From a checkpoint of a small mixture-of-experts model trained on Wikipedia.
Experts: 128 experts in each of 12 layers, 4 picks a token.
Training: a variant of Muon for the experts, 1146M tokens.
Below are experts of layer 4 (counted from 0) of a mixture-of-experts language model. Rows are named router (the router's row for the expert), gate (a neuron's input weights, with its number), up (a neuron's input weights, with its number) and show model dimensions 96-191. Each number is 200 + 30 x the weight over its row's rms, rounded and kept within 0 to 999.
After each expert's rows: a language model's description of what the expert responds to. This comes from a sample of Wikipedia text that the model never trained on.

# expert 2
router,157,162,182,179,164,188,255,130,146,233,172,185,187,167,211,175,245,141,161,165,193,253,219,198,220,220,208,225,225,154,182,177,206,200,217,252,198,236,194,191,186,163,206,185,191,222,195,197,211,178,160,223,154,196,221,180,221,215,178,206,176,189,161,224,164,194,158,159,206,172,154,189,144,139,190,231,232,195,201,198,215,216,238,197,197,229,212,193,178,220,175,189,211,171,219,197
gate0,169,212,253,239,182,150,209,198,196,213,207,183,198,179,217,177,232,189,232,159,220,226,200,164,178,168,238,158,161,188,180,133,198,224,173,200,221,245,204,185,162,186,229,188,192,242,156,246,173,184,251,243,179,225,222,188,219,190,216,184,157,225,180,175,177,158,188,163,242,189,206,160,179,189,139,185,180,153,187,201,142,233,187,178,200,156,226,208,223,214,272,207,131,168,239,262
up0,180,223,203,179,160,162,184,237,168,107,179,201,204,179,196,204,231,225,164,215,205,242,206,184,205,210,208,225,192,208,180,170,200,198,195,222,140,200,191,232,190,189,181,153,187,232,235,177,170,200,199,179,211,206,212,178,217,240,212,253,179,237,191,180,198,184,194,185,220,256,202,236,194,271,234,112,224,196,237,226,207,247,133,229,218,205,223,164,198,174,231,247,174,218,194,242
gate1,151,203,169,192,201,213,196,178,241,238,149,228,200,192,172,197,211,181,145,156,183,215,206,201,153,212,198,258,140,200,196,220,202,157,203,207,227,229,183,190,198,190,232,203,183,189,165,228,242,160,209,151,152,247,209,256,222,214,206,182,212,221,172,226,202,127,176,184,224,245,190,227,185,179,248,233,208,195,234,184,253,252,220,164,188,192,186,213,202,221,199,171,178,222,203,190
up1,160,171,148,183,231,167,215,194,220,250,212,189,269,195,148,166,213,190,147,202,221,238,219,199,254,167,190,226,240,229,192,202,195,179,234,199,159,181,223,208,214,180,261,201,222,195,239,168,192,216,151,185,153,197,167,217,162,158,228,254,223,215,208,196,161,237,172,118,201,196,196,183,180,261,193,208,178,157,209,164,211,230,201,212,210,254,208,188,195,174,165,209,151,202,254,136
Description: Word pieces inside or ending ordinary English words and compounds, often before -ing/-ed, like squ-ash, cow-ork-ing, land-fall, torch.

# expert 32
router,193,227,170,223,194,159,226,136,159,261,188,180,217,224,223,171,238,151,165,151,204,237,209,229,192,209,233,195,195,196,158,165,214,212,216,192,185,225,189,205,241,204,208,204,230,217,178,196,207,178,204,214,188,226,228,192,231,205,206,202,141,213,161,211,191,210,161,232,191,198,156,196,157,171,140,187,202,208,199,218,191,178,241,222,189,194,202,161,205,183,205,203,191,183,252,203
gate0,180,218,265,180,181,189,182,193,232,207,185,235,170,223,166,176,205,192,209,160,140,213,206,248,229,170,215,172,179,208,170,222,180,149,177,206,216,204,212,212,205,207,198,184,202,209,186,220,190,194,236,168,255,230,193,225,172,215,207,255,220,199,214,205,205,215,178,205,228,162,193,164,233,229,192,192,189,175,171,241,185,193,178,239,181,221,235,233,196,131,147,203,215,196,218,211
up0,207,207,164,197,191,251,251,224,197,176,173,146,228,162,205,212,201,188,203,127,219,201,213,161,159,163,231,246,216,255,235,205,213,207,184,186,190,211,173,205,261,217,184,231,189,247,274,183,119,153,168,198,166,192,164,138,231,220,212,149,165,273,198,173,197,204,193,202,205,209,242,211,180,141,237,195,171,199,184,202,230,226,183,184,185,214,190,190,192,206,193,206,240,161,234,194
gate1,167,237,188,165,167,162,237,144,185,161,219,186,146,168,219,210,223,195,182,193,223,237,162,203,207,177,189,189,224,151,171,229,219,207,157,205,164,175,158,182,225,210,182,227,163,233,195,178,183,215,190,204,192,233,194,197,161,198,196,234,222,207,152,174,200,217,199,241,184,207,226,185,214,190,178,146,202,131,229,208,255,193,180,192,236,172,255,200,162,206,232,208,147,164,197,125
up1,202,216,201,237,223,197,190,204,161,206,150,186,186,174,171,157,242,213,227,220,174,171,216,177,200,198,184,209,190,174,220,180,150,196,206,237,208,192,218,196,137,253,170,171,174,174,206,187,172,192,180,207,221,202,177,137,200,158,187,223,258,215,203,190,198,243,187,246,204,205,230,173,185,166,175,158,239,117,235,197,237,177,207,219,205,197,197,221,159,224,233,252,185,208,161,147
Description: Word pieces inside foreign or unusual proper names and non-Latin script, often after S, Sh, Ch, as in Sab-an-is, Ar-aya.

# expert 20
router,179,232,162,236,182,128,200,113,164,208,141,166,209,192,159,217,229,176,213,166,251,222,179,202,174,258,247,172,207,168,204,181,166,200,196,206,202,243,261,178,230,174,225,207,212,226,176,178,220,187,217,204,181,221,218,231,227,174,215,197,149,189,184,212,195,207,183,272,191,186,176,197,199,186,159,203,191,248,227,226,251,279,208,252,210,180,217,182,167,215,216,182,189,203,211,205
gate0,244,226,176,206,169,224,224,162,167,199,165,173,147,212,189,264,173,208,209,159,202,153,188,132,199,146,196,224,260,192,201,237,200,166,241,220,223,231,166,203,206,159,244,177,225,215,186,131,234,241,269,220,180,197,266,196,222,177,199,208,242,168,191,188,237,140,221,145,208,183,197,158,249,206,194,209,202,165,182,234,238,158,247,228,203,224,205,184,200,231,201,160,248,123,182,194
up0,233,196,165,188,218,210,149,156,212,182,177,226,150,262,179,240,153,245,240,200,185,149,176,198,178,132,164,230,233,194,214,226,189,158,180,228,190,258,231,185,161,166,204,147,205,203,184,180,197,208,191,188,179,248,230,189,223,167,208,224,183,182,210,197,225,213,221,151,219,186,166,149,232,232,158,187,197,186,181,232,205,173,292,271,257,223,188,215,210,141,243,177,194,174,191,211
gate1,197,209,193,234,228,183,194,181,215,211,185,171,149,186,170,175,222,244,254,235,232,176,194,169,262,146,217,211,183,211,179,204,211,180,166,208,198,224,207,209,193,175,220,228,203,156,211,218,231,169,194,189,261,177,190,237,233,202,232,207,176,246,223,178,213,182,205,228,185,160,230,223,227,215,171,183,189,182,259,211,231,176,249,206,246,207,242,185,172,216,209,203,200,207,180,232
up1,217,234,172,237,226,157,234,203,233,240,186,269,211,180,217,170,186,176,212,250,227,250,216,173,212,111,188,176,194,210,176,220,187,192,164,180,244,194,194,197,202,220,222,151,150,174,205,150,226,200,219,235,241,198,209,207,210,182,270,174,214,201,194,224,194,173,231,233,172,196,177,195,231,177,156,188,199,160,223,195,168,107,194,177,199,159,220,279,213,201,171,224,194,212,185,264
Description: Final noun of multiword names and noun phrases, such as Act, Award, Safety, Hospital, production, stability, after a modifier like Aviation or political.

# expert 41
router,187,217,218,188,219,186,229,226,195,213,146,200,234,202,185,200,277,142,208,139,193,260,181,279,203,243,199,242,206,190,214,220,171,231,232,232,181,206,189,188,123,220,247,176,209,171,222,194,177,196,212,194,187,232,238,241,222,170,189,204,185,176,172,201,166,237,222,168,205,197,181,230,149,159,197,221,188,196,219,202,193,201,248,199,211,192,238,184,190,212,193,231,130,168,253,179
gate0,185,232,174,145,211,219,190,206,189,177,198,227,198,177,198,194,263,178,204,190,213,195,177,267,225,164,217,214,205,184,245,181,199,206,306,192,211,220,187,192,209,213,211,162,154,208,191,195,241,193,156,207,268,184,227,175,199,217,192,171,222,214,183,166,173,233,202,228,216,142,206,196,197,168,205,190,222,184,193,202,207,167,195,222,176,276,180,251,212,257,206,199,200,174,201,167
up0,203,174,162,209,199,227,177,253,224,223,193,197,181,227,179,256,164,228,216,234,175,185,193,148,181,139,260,174,109,236,162,227,155,257,217,159,186,224,231,185,249,228,188,237,199,184,217,157,153,139,162,166,211,212,178,204,241,167,214,169,170,203,213,246,207,188,137,179,212,260,155,198,204,240,164,156,147,246,201,192,191,155,197,194,233,206,163,168,179,178,199,203,157,161,193,237
gate1,201,178,206,171,184,212,218,252,187,203,198,214,203,221,194,143,169,205,239,211,206,152,239,198,225,186,230,196,199,234,149,194,239,224,188,229,282,198,229,238,179,162,204,216,204,210,143,235,209,215,170,214,172,197,204,184,231,187,157,237,166,153,207,158,169,193,184,215,226,217,202,206,268,214,226,238,205,192,223,228,213,182,184,166,197,229,219,215,245,189,177,182,237,174,223,167
up1,161,178,209,162,166,244,222,239,209,217,226,116,177,181,159,233,205,197,164,198,199,201,243,247,231,171,199,193,172,167,173,151,163,184,161,230,191,271,219,188,223,248,216,198,225,218,164,200,208,222,259,153,221,214,155,175,229,221,197,243,165,216,219,234,176,212,244,254,214,237,248,221,191,241,180,181,222,212,247,198,167,219,220,255,193,240,217,170,179,242,229,176,177,153,170,188
Description: Inner pieces of foreign or unusual words and surnames, including accented and Cyrillic letters, such as my(r)rh, Me(ach)am, Bo(he)man.

# expert 5
router,175,245,160,173,179,181,234,258,214,207,136,188,206,219,223,213,231,206,176,130,249,280,189,234,165,247,258,183,207,180,182,140,220,204,229,213,190,243,231,205,233,167,249,192,183,169,185,218,253,176,205,157,160,248,196,181,217,172,220,231,158,193,157,247,170,208,221,178,194,188,158,182,166,183,198,234,179,203,217,179,228,283,205,233,210,204,203,185,156,188,176,178,182,181,207,162
gate0,212,152,170,195,214,202,187,199,154,223,144,211,243,208,168,154,148,173,144,142,200,233,177,165,231,213,204,216,242,243,185,217,184,181,224,256,191,217,165,182,213,164,198,222,167,186,324,181,211,171,191,162,200,173,188,168,193,201,206,162,184,197,168,179,173,190,207,156,204,173,181,210,171,209,186,186,238,237,215,205,197,232,173,200,214,217,247,228,162,172,194,163,203,160,220,230
up0,202,248,223,195,184,183,211,210,255,217,255,202,133,193,257,237,215,225,205,246,192,167,218,249,180,193,212,173,166,165,209,165,232,211,169,154,208,156,205,215,170,223,204,192,210,225,80,199,203,229,222,244,191,222,220,202,211,182,215,245,220,188,272,217,243,224,219,236,198,236,245,169,251,179,209,203,180,191,181,186,179,184,197,227,188,169,116,177,250,247,200,209,215,207,181,157
gate1,176,247,180,176,185,256,191,217,191,184,135,161,242,201,200,208,181,217,197,220,185,161,206,181,230,201,153,161,170,187,197,242,170,159,217,237,183,160,260,249,227,209,190,215,170,168,212,206,152,203,200,186,168,190,176,188,130,196,179,192,155,169,215,225,153,231,227,227,184,200,230,226,271,166,157,185,246,201,156,188,219,172,183,216,221,202,171,217,216,112,158,204,168,183,214,253
up1,212,202,176,199,241,244,167,226,216,235,181,169,234,155,181,194,165,205,187,214,176,171,166,147,212,206,182,198,190,191,205,235,152,195,221,247,256,116,252,176,200,262,202,213,210,155,202,207,234,199,151,186,159,149,209,200,162,182,153,204,138,208,200,198,160,193,153,228,207,215,194,238,252,190,168,182,194,169,238,164,205,163,156,197,265,233,208,140,241,223,223,187,196,191,224,207
Description: First word of a dash-list item or table header, often a field name in infoboxes or See also lists, such as List, Born, Personal.

# expert 18
router,171,202,188,214,206,158,257,197,186,242,153,186,243,214,179,194,247,155,174,164,200,223,190,264,197,255,217,213,199,170,145,182,269,234,219,255,194,213,188,196,179,195,274,177,232,197,248,240,217,175,193,100,204,193,217,192,172,198,176,212,144,186,177,171,173,234,188,224,173,202,185,268,210,183,223,247,201,203,166,209,180,189,232,197,214,200,213,207,213,250,189,232,182,170,285,156
gate0,219,195,128,190,201,187,228,202,195,282,230,211,181,212,213,249,177,185,158,242,173,234,132,161,169,211,208,216,230,168,150,175,213,220,170,228,262,197,172,232,230,190,231,247,233,240,189,204,226,218,218,175,216,175,182,174,182,206,234,203,207,208,203,184,188,212,186,226,261,191,155,203,257,200,225,240,211,201,168,207,155,203,200,203,246,200,192,203,199,198,231,197,206,199,213,145
up0,155,178,211,175,176,139,200,189,232,154,183,214,225,217,220,181,175,211,202,218,263,196,169,188,211,191,216,159,234,157,192,202,185,141,198,257,179,197,169,211,285,181,190,222,163,219,206,230,143,184,231,190,196,190,179,218,133,163,205,249,202,257,203,175,175,237,157,221,214,207,192,180,209,230,214,197,227,195,206,209,233,181,185,197,181,208,183,230,139,185,141,184,169,204,206,228
gate1,181,212,202,185,134,232,230,198,168,196,265,209,197,164,231,185,209,149,185,145,199,221,214,184,258,204,185,201,200,206,194,212,230,249,181,262,202,249,207,162,213,184,191,184,232,247,255,182,223,163,165,220,199,218,216,220,219,206,219,156,222,212,134,177,190,242,184,162,197,198,230,200,182,155,194,179,241,225,207,223,173,222,236,210,200,212,218,101,159,174,214,222,225,137,205,159
up1,215,159,187,196,189,227,187,205,208,165,206,230,225,178,174,187,166,189,206,201,198,201,232,200,169,185,195,182,173,249,178,224,191,184,233,146,187,153,201,239,202,198,191,231,172,207,192,251,189,139,177,214,195,157,145,189,163,222,205,195,172,184,210,138,189,201,223,188,164,226,173,193,201,194,158,158,208,185,165,185,209,211,262,231,231,177,159,165,233,141,219,222,240,184,211,222
Description: Inner pieces of non-English proper names, often after K or H, such as Hurkacz, Karkonosze, Haqqani, Ramla.

# expert 31
router,178,207,157,198,211,182,229,198,165,226,201,226,215,197,203,204,214,187,173,206,206,258,173,219,196,218,236,189,191,156,189,200,202,220,226,169,170,191,212,172,222,193,245,149,221,184,170,244,197,206,235,129,160,181,242,209,204,193,197,232,114,209,177,260,155,186,181,189,247,191,203,219,192,200,163,235,214,248,187,170,178,262,239,178,189,236,209,201,203,235,201,197,202,216,228,184
gate0,151,187,205,131,202,212,211,181,219,213,144,148,194,216,166,171,191,173,191,203,169,154,207,190,211,259,187,221,190,183,181,203,184,222,232,227,195,233,241,227,132,249,214,183,248,191,170,257,194,252,207,219,171,236,255,199,215,166,183,237,187,154,209,265,176,247,191,227,228,229,233,193,217,141,222,231,187,263,230,177,196,221,235,175,191,218,190,135,186,226,168,208,205,194,209,175
up0,247,189,197,168,185,192,150,191,212,172,238,214,262,162,225,180,189,247,218,151,190,236,196,228,190,185,159,115,179,189,214,158,163,183,213,186,182,182,215,168,191,220,164,236,201,285,211,222,260,179,176,125,232,172,167,224,214,200,169,143,170,217,226,208,154,207,180,200,174,206,205,187,194,221,231,246,163,203,197,183,193,184,182,194,218,192,253,230,224,200,232,236,170,180,194,230
gate1,209,171,135,182,220,200,213,209,238,236,176,180,166,186,193,200,189,118,171,232,225,220,218,213,229,212,171,199,215,204,182,249,152,252,206,225,206,222,208,191,208,194,267,191,142,198,140,225,281,239,143,248,229,236,219,157,204,176,218,236,191,208,179,279,253,165,177,226,273,214,209,183,188,180,195,215,175,239,217,226,203,234,176,196,191,219,205,157,193,197,179,180,191,169,185,222
up1,210,193,188,167,148,250,183,214,174,214,259,185,183,213,212,175,195,203,207,187,196,239,145,171,181,202,174,208,250,160,181,190,221,230,157,130,189,190,215,162,262,224,195,194,180,247,250,197,164,214,199,261,143,185,198,207,198,212,257,216,228,179,209,181,156,227,179,127,155,191,214,241,206,199,183,206,237,188,176,166,214,207,179,242,233,148,184,235,252,180,241,186,211,261,205,224
Description: Cup, League, Open, country and club names, plus spaces, pipes and digits in football scores, seasons and tournament tables.

# expert 16
router,195,204,163,161,206,182,246,156,162,160,161,190,171,172,194,201,220,197,216,158,168,221,138,231,182,212,210,199,202,184,148,135,163,198,235,194,182,203,197,184,199,181,179,165,218,164,213,187,206,193,220,146,217,195,218,240,210,213,192,187,163,186,183,207,170,211,201,250,220,219,171,202,205,185,173,190,182,194,161,195,239,162,177,201,196,220,220,182,198,194,180,206,138,250,217,205
gate0,234,240,149,236,173,138,195,252,200,223,204,239,194,183,216,205,184,150,172,241,224,168,202,188,234,203,235,219,202,214,159,155,220,163,200,183,218,226,189,196,208,190,185,143,197,158,216,210,218,213,188,164,175,168,270,192,178,191,164,205,243,196,204,175,178,210,205,201,284,218,119,121,189,190,172,235,168,245,182,201,167,150,204,185,199,165,242,237,193,199,187,198,165,203,204,150
up0,180,178,276,189,236,237,181,135,210,195,206,193,226,223,208,182,270,243,176,138,193,220,168,223,228,195,231,217,218,188,189,274,245,201,221,252,191,241,197,213,197,192,263,252,198,207,186,257,188,226,172,200,173,222,186,155,215,172,200,155,240,236,196,227,184,210,228,209,171,188,236,250,203,140,199,221,227,121,182,214,224,186,140,202,185,160,217,173,214,177,204,225,199,168,217,219
gate1,183,221,117,199,123,207,216,201,204,200,210,228,217,161,186,155,200,244,208,173,125,249,183,208,236,228,170,251,255,182,165,189,186,151,181,171,233,225,198,179,182,183,201,156,221,182,189,210,194,205,212,226,213,208,198,155,219,185,212,159,220,235,199,178,194,216,251,163,179,186,212,175,206,154,208,213,218,184,213,222,168,153,220,220,207,214,172,180,230,220,181,180,211,233,204,175
up1,174,216,215,174,124,182,176,178,199,192,198,158,243,180,199,148,239,212,185,187,190,214,181,295,206,189,175,202,215,170,158,161,180,139,217,194,186,245,215,203,216,193,193,184,232,214,170,194,172,194,200,203,242,229,259,196,173,143,189,190,190,208,162,131,190,266,210,181,188,166,170,186,145,176,177,242,219,202,239,214,203,176,236,139,213,178,209,192,207,237,223,199,200,202,234,183
Description: Mid-word pieces of foreign or unusual names (Bilibili, Nezelof, Kaztuganova), raw non-Latin byte tokens, LaTeX words like frac, and table cell numbers.

# expert 62
router,206,221,212,215,167,204,243,242,178,174,219,200,234,196,195,180,174,113,188,182,217,194,209,244,207,218,233,169,202,208,152,166,163,179,200,226,153,220,222,194,188,199,236,182,228,190,229,260,215,189,160,192,168,217,225,233,207,220,245,184,168,210,174,251,195,190,232,258,190,196,134,226,203,152,200,201,205,218,163,222,172,271,202,192,240,176,212,182,202,200,196,249,117,172,202,208
gate0,200,246,230,222,176,187,197,191,256,200,143,157,236,216,203,189,214,158,231,163,242,227,216,184,190,150,243,208,159,204,207,191,188,211,176,205,145,218,234,142,202,218,235,178,254,188,254,203,190,147,218,189,141,230,230,201,248,223,241,180,200,262,170,236,236,197,273,190,158,149,183,158,202,159,219,232,220,245,129,150,146,232,184,212,239,227,194,196,189,191,166,216,203,164,212,219
up0,134,197,213,195,200,218,193,170,180,211,173,241,194,208,198,242,143,262,157,247,172,220,168,221,195,214,177,196,214,162,206,164,258,171,185,184,198,198,182,254,269,220,134,222,168,201,201,169,229,181,193,242,259,239,170,180,221,196,198,179,181,220,244,206,208,213,145,197,177,220,185,230,210,165,219,184,153,175,258,248,196,195,207,225,181,196,164,188,212,188,169,191,181,181,175,208
gate1,184,164,147,218,202,196,166,202,217,197,167,242,176,183,203,201,164,230,193,228,189,271,226,233,146,192,201,217,136,264,174,214,163,189,228,249,192,225,202,146,197,208,238,254,171,216,188,169,248,186,215,153,263,147,172,180,217,166,201,195,210,219,199,190,181,199,186,206,194,169,167,161,187,219,208,243,231,234,227,190,199,171,150,173,212,214,224,204,230,201,217,155,251,196,189,179
up1,239,223,179,235,189,197,194,218,195,234,196,180,186,253,231,198,211,224,185,223,141,214,169,189,196,255,153,256,202,207,233,193,192,209,211,224,198,223,198,169,206,232,150,215,146,156,187,177,205,228,192,185,137,184,219,184,204,256,198,174,230,202,174,203,187,120,158,156,137,173,138,192,244,240,157,204,194,232,173,230,225,229,236,174,203,243,230,213,229,283,215,242,164,225,189,191
Description: Digits, decimal points, spaces and pipes inside numeric tables, climate data and geographic coordinates, like 0.6, 37.55361°E, sq mi.

# expert 37
router,224,238,190,162,190,170,221,199,168,209,161,220,208,204,201,233,244,199,168,194,218,198,182,222,182,225,217,178,175,174,183,156,185,202,190,230,160,239,272,158,185,170,302,220,194,214,197,209,189,167,203,178,233,201,177,157,231,210,202,207,170,165,235,224,196,190,149,208,208,235,127,294,191,134,182,165,240,243,201,163,228,232,198,230,199,167,210,177,183,204,197,232,176,237,197,158
gate0,200,200,174,185,194,220,274,208,194,204,204,208,203,157,194,184,206,211,148,194,211,180,197,178,180,221,187,180,194,148,191,220,210,147,233,219,189,184,287,166,197,224,263,238,240,174,211,195,191,224,178,193,198,194,203,215,169,180,195,193,214,179,225,186,210,208,191,165,153,188,195,228,221,202,232,214,217,271,240,163,200,222,165,183,192,184,257,203,186,206,172,238,222,257,185,205
up0,165,218,301,198,164,216,142,204,232,221,180,228,170,245,234,178,191,195,171,196,197,202,241,150,225,211,149,202,168,203,204,231,198,247,167,217,171,264,166,259,211,198,147,193,191,250,166,234,230,181,220,197,180,219,195,211,220,233,150,241,193,192,197,225,230,204,176,223,185,201,248,170,193,245,184,123,204,193,171,222,237,221,211,170,213,202,200,218,205,179,190,182,178,208,189,182
gate1,230,210,220,145,207,217,230,189,212,186,211,209,213,195,201,154,209,193,221,113,225,256,186,248,213,190,246,190,182,214,181,208,207,232,192,166,195,263,175,188,186,204,191,210,240,177,201,203,206,232,178,144,161,179,190,180,179,158,218,256,186,215,185,220,228,181,179,188,227,215,176,211,174,210,204,173,238,159,216,223,221,246,199,146,139,202,153,184,258,222,125,162,223,240,240,182
up1,152,198,175,225,210,227,206,229,228,188,228,242,172,207,199,246,198,197,153,222,192,144,210,156,199,173,172,247,238,143,218,182,174,170,194,239,240,167,254,190,242,242,221,177,165,226,226,184,183,227,239,272,200,198,178,221,222,210,216,191,228,178,209,204,165,191,200,218,175,220,231,199,162,214,195,209,168,205,211,233,194,193,175,269,182,202,253,266,177,236,238,221,224,145,179,228
Description: The preposition with, also alongside, without, while, but and semicolons, linking accompanying items, awards or clauses.

# expert 19
router,189,172,179,221,156,198,225,220,189,245,198,202,213,161,185,185,249,125,167,172,217,272,191,205,213,229,210,217,224,194,179,249,172,229,197,222,183,235,237,205,227,205,254,153,221,218,235,212,221,177,168,159,157,252,191,198,193,197,171,215,179,197,163,225,171,207,173,177,189,173,203,265,184,162,218,230,229,192,232,170,193,278,208,241,182,214,239,179,165,198,193,214,209,175,220,172
gate0,176,190,215,195,199,209,181,230,215,201,244,226,221,207,234,168,161,120,214,195,221,226,212,247,164,179,170,183,198,158,167,189,222,225,227,300,149,184,228,202,189,225,194,191,198,191,216,191,184,204,187,171,225,166,230,202,206,192,175,182,186,210,249,217,234,150,231,167,188,230,230,148,209,210,216,164,259,271,213,204,180,246,186,235,180,212,196,191,170,240,197,212,187,188,197,228
up0,196,125,265,171,142,212,215,178,169,218,221,148,246,211,274,231,195,181,210,197,250,265,171,196,236,216,199,158,194,180,222,235,186,163,170,164,207,219,243,199,181,205,189,179,237,193,240,176,199,253,203,225,193,247,181,245,206,183,200,263,256,169,176,166,185,211,184,208,176,172,177,231,219,173,215,182,221,264,183,196,166,192,194,162,221,246,264,159,222,195,204,176,236,181,211,183
gate1,165,145,185,196,177,197,159,159,198,201,136,198,159,239,253,198,201,199,227,208,242,164,258,238,140,247,196,170,181,139,211,177,198,167,102,204,197,259,238,184,203,181,219,175,126,238,236,258,147,134,191,214,161,268,213,179,191,218,185,170,164,237,219,193,188,181,224,176,216,199,165,229,186,184,187,249,168,189,189,219,213,199,188,206,211,237,178,234,192,189,196,166,208,194,205,246
up1,189,139,247,154,194,185,223,155,174,220,164,243,210,211,262,162,197,145,164,194,145,229,253,172,254,169,223,191,211,138,226,233,218,167,223,261,199,219,194,218,185,220,202,158,215,147,259,157,183,173,240,137,169,219,194,171,143,174,195,268,200,204,212,209,220,188,222,231,237,171,202,231,177,210,211,168,218,255,206,217,180,217,238,200,189,163,200,185,184,246,232,201,217,191,228,218
Description: Word-piece fragments inside foreign names, taxonomic authorities and non-English titles or scripts, often after C, F or E.

# expert 9
router,158,224,163,245,147,185,220,231,180,206,182,174,222,217,216,220,224,198,179,187,205,211,183,247,152,241,226,205,203,183,190,161,205,221,253,248,179,274,218,173,255,185,232,205,247,219,226,203,200,154,244,154,170,244,174,184,188,211,186,220,184,193,206,219,199,220,179,238,202,194,160,188,193,151,205,201,230,187,124,213,159,209,207,172,149,206,204,192,167,228,247,248,210,224,284,169
gate0,192,225,205,214,167,215,135,216,202,223,202,196,133,191,166,201,227,173,194,195,213,212,255,230,166,229,207,182,211,169,207,213,205,207,222,251,218,240,215,152,155,214,252,241,171,219,138,205,239,207,241,248,210,231,168,249,213,215,229,204,214,205,183,169,151,182,200,213,230,169,265,167,173,122,222,156,283,189,170,165,239,240,215,217,205,236,187,205,138,196,180,183,225,205,220,215
up0,213,234,165,184,210,176,160,238,150,162,230,189,150,161,228,212,263,181,184,221,190,223,241,205,213,226,171,214,193,196,187,199,208,173,201,233,199,234,225,178,173,222,284,177,177,206,183,188,201,178,165,219,183,209,175,263,278,209,228,203,202,211,216,261,225,219,243,153,217,232,181,164,170,151,214,194,194,205,189,193,254,321,231,199,199,203,226,175,189,221,181,156,136,171,191,193
gate1,165,208,144,207,186,181,148,215,145,210,206,192,247,205,177,191,197,199,162,213,180,114,216,199,213,261,202,171,228,205,225,208,212,198,193,182,191,192,153,233,203,222,213,240,214,220,209,228,211,182,243,193,200,204,247,164,158,196,209,184,199,184,225,200,184,196,211,245,213,169,190,164,222,205,176,248,194,212,160,257,184,197,188,168,229,228,201,198,152,179,195,131,177,232,174,193
up1,189,187,227,203,198,166,211,237,203,174,246,197,235,192,228,172,253,173,210,173,247,209,224,211,258,233,197,230,159,260,221,206,228,147,117,202,163,142,186,156,205,219,218,136,232,181,208,168,209,188,209,209,225,191,205,195,214,169,218,225,211,261,187,213,167,198,159,185,197,210,179,223,173,217,232,184,230,204,209,254,227,215,194,216,191,240,145,209,204,239,210,266,185,172,211,210
Description: The words including, include, such as, except, and second words of compound place names after New, South, East: York, Wales, Carolina.

# expert 36
router,170,197,182,210,212,191,192,202,142,171,172,211,157,178,198,204,223,132,138,142,193,201,205,215,194,238,228,198,204,211,169,228,214,200,219,150,194,247,225,220,250,175,193,156,199,169,234,163,175,170,175,196,184,166,201,196,222,252,228,207,173,170,147,188,232,240,142,181,174,200,172,222,183,156,161,178,211,246,213,231,174,195,237,232,192,187,209,213,207,204,161,201,167,206,207,166
gate0,159,166,205,172,195,240,198,204,203,194,197,195,153,230,138,152,160,183,208,166,198,187,193,206,219,249,210,207,196,247,215,202,202,221,204,203,174,231,232,229,216,226,206,165,163,148,209,206,205,212,190,201,190,198,211,186,245,224,168,203,208,245,228,167,153,258,162,205,176,178,184,199,173,234,211,211,257,174,211,135,245,164,204,235,218,166,160,174,216,226,225,230,193,170,184,222
up0,250,201,185,220,180,149,180,125,214,216,216,207,200,159,179,211,203,188,259,195,193,165,202,217,229,224,192,124,202,151,236,217,208,225,196,220,193,190,138,205,188,180,239,234,218,242,160,246,240,190,187,197,223,137,240,206,254,184,200,205,188,207,173,241,235,152,208,161,210,225,199,136,222,179,203,179,213,251,210,256,230,198,209,155,276,198,194,196,174,216,190,188,221,201,194,222
gate1,225,248,173,187,169,190,192,232,153,173,191,253,195,242,207,180,191,223,201,229,225,199,171,233,197,172,201,202,195,209,181,215,244,236,238,202,165,215,233,201,231,242,214,212,157,230,154,195,204,222,205,217,176,135,196,197,208,170,241,185,134,222,230,221,217,167,217,191,203,181,144,202,202,188,190,197,177,208,199,178,225,203,238,198,194,194,203,218,201,237,252,226,168,178,196,240
up1,188,155,222,232,277,252,241,177,182,280,215,255,194,224,243,168,161,193,226,190,191,214,201,219,173,178,219,229,210,178,217,168,206,170,189,220,186,224,123,223,157,99,198,200,177,217,202,232,261,180,193,187,212,175,162,220,199,193,219,213,190,190,226,208,185,147,171,215,224,209,166,202,114,196,190,152,226,203,162,205,195,186,156,156,185,186,203,175,245,215,144,209,200,196,213,213
Description: Kinship nouns like father, mother, wife, plus word pieces after an initial L or l, as in Loon, liquefied, lending.

# expert 8
router,269,182,166,194,202,184,207,229,190,214,167,180,206,195,172,175,240,115,195,187,266,266,180,215,173,217,230,205,201,154,169,162,172,185,249,187,130,260,215,185,208,190,214,197,255,211,244,181,195,182,180,155,155,225,215,165,203,178,212,242,209,209,217,180,159,216,184,203,210,173,173,205,181,161,208,203,210,235,172,190,205,295,198,182,200,198,229,201,153,191,180,186,157,195,189,203
gate0,176,201,208,204,172,211,170,224,205,181,162,230,152,174,186,205,180,167,226,153,243,217,208,206,244,174,223,194,183,203,232,192,257,219,198,181,183,213,196,189,184,232,175,195,230,221,187,186,168,251,176,211,165,156,184,163,247,144,230,205,237,181,222,205,237,240,193,152,196,284,172,218,148,193,178,151,156,192,158,182,224,210,139,170,215,181,225,214,187,181,222,204,203,256,200,160
up0,191,189,207,169,177,141,184,201,239,228,185,170,249,212,246,188,203,245,229,218,212,195,218,175,194,209,225,217,198,274,179,205,180,200,209,160,194,180,214,243,230,225,203,183,150,213,193,143,183,169,237,191,189,225,247,271,169,268,195,190,149,212,210,194,177,229,209,206,173,143,247,168,241,177,212,195,217,248,245,218,146,200,218,238,176,207,190,218,233,194,157,224,219,155,211,195
gate1,196,208,200,242,257,190,205,220,163,226,160,187,197,154,197,231,258,154,190,189,171,193,190,221,227,201,215,177,241,211,198,163,184,192,191,184,227,226,191,226,229,194,244,180,259,183,220,231,151,232,220,195,188,282,214,160,163,190,214,171,216,194,233,245,231,226,237,181,220,202,239,210,171,184,173,248,190,184,147,150,232,170,182,221,193,179,227,192,203,216,172,173,149,240,167,182
up1,207,164,216,203,224,198,176,179,192,221,174,201,256,159,216,237,227,166,225,170,83,197,209,190,203,173,212,211,211,251,165,209,195,224,116,198,147,187,196,202,169,234,205,263,227,179,182,238,179,201,193,202,158,207,258,162,207,218,229,220,214,219,211,208,213,209,131,219,155,202,176,272,200,196,214,210,246,123,231,189,194,219,229,231,239,219,236,173,138,140,215,157,171,145,196,166
Description: The bare space token right before a number, mostly years after from, in, a month, or a table pipe, like from 1934.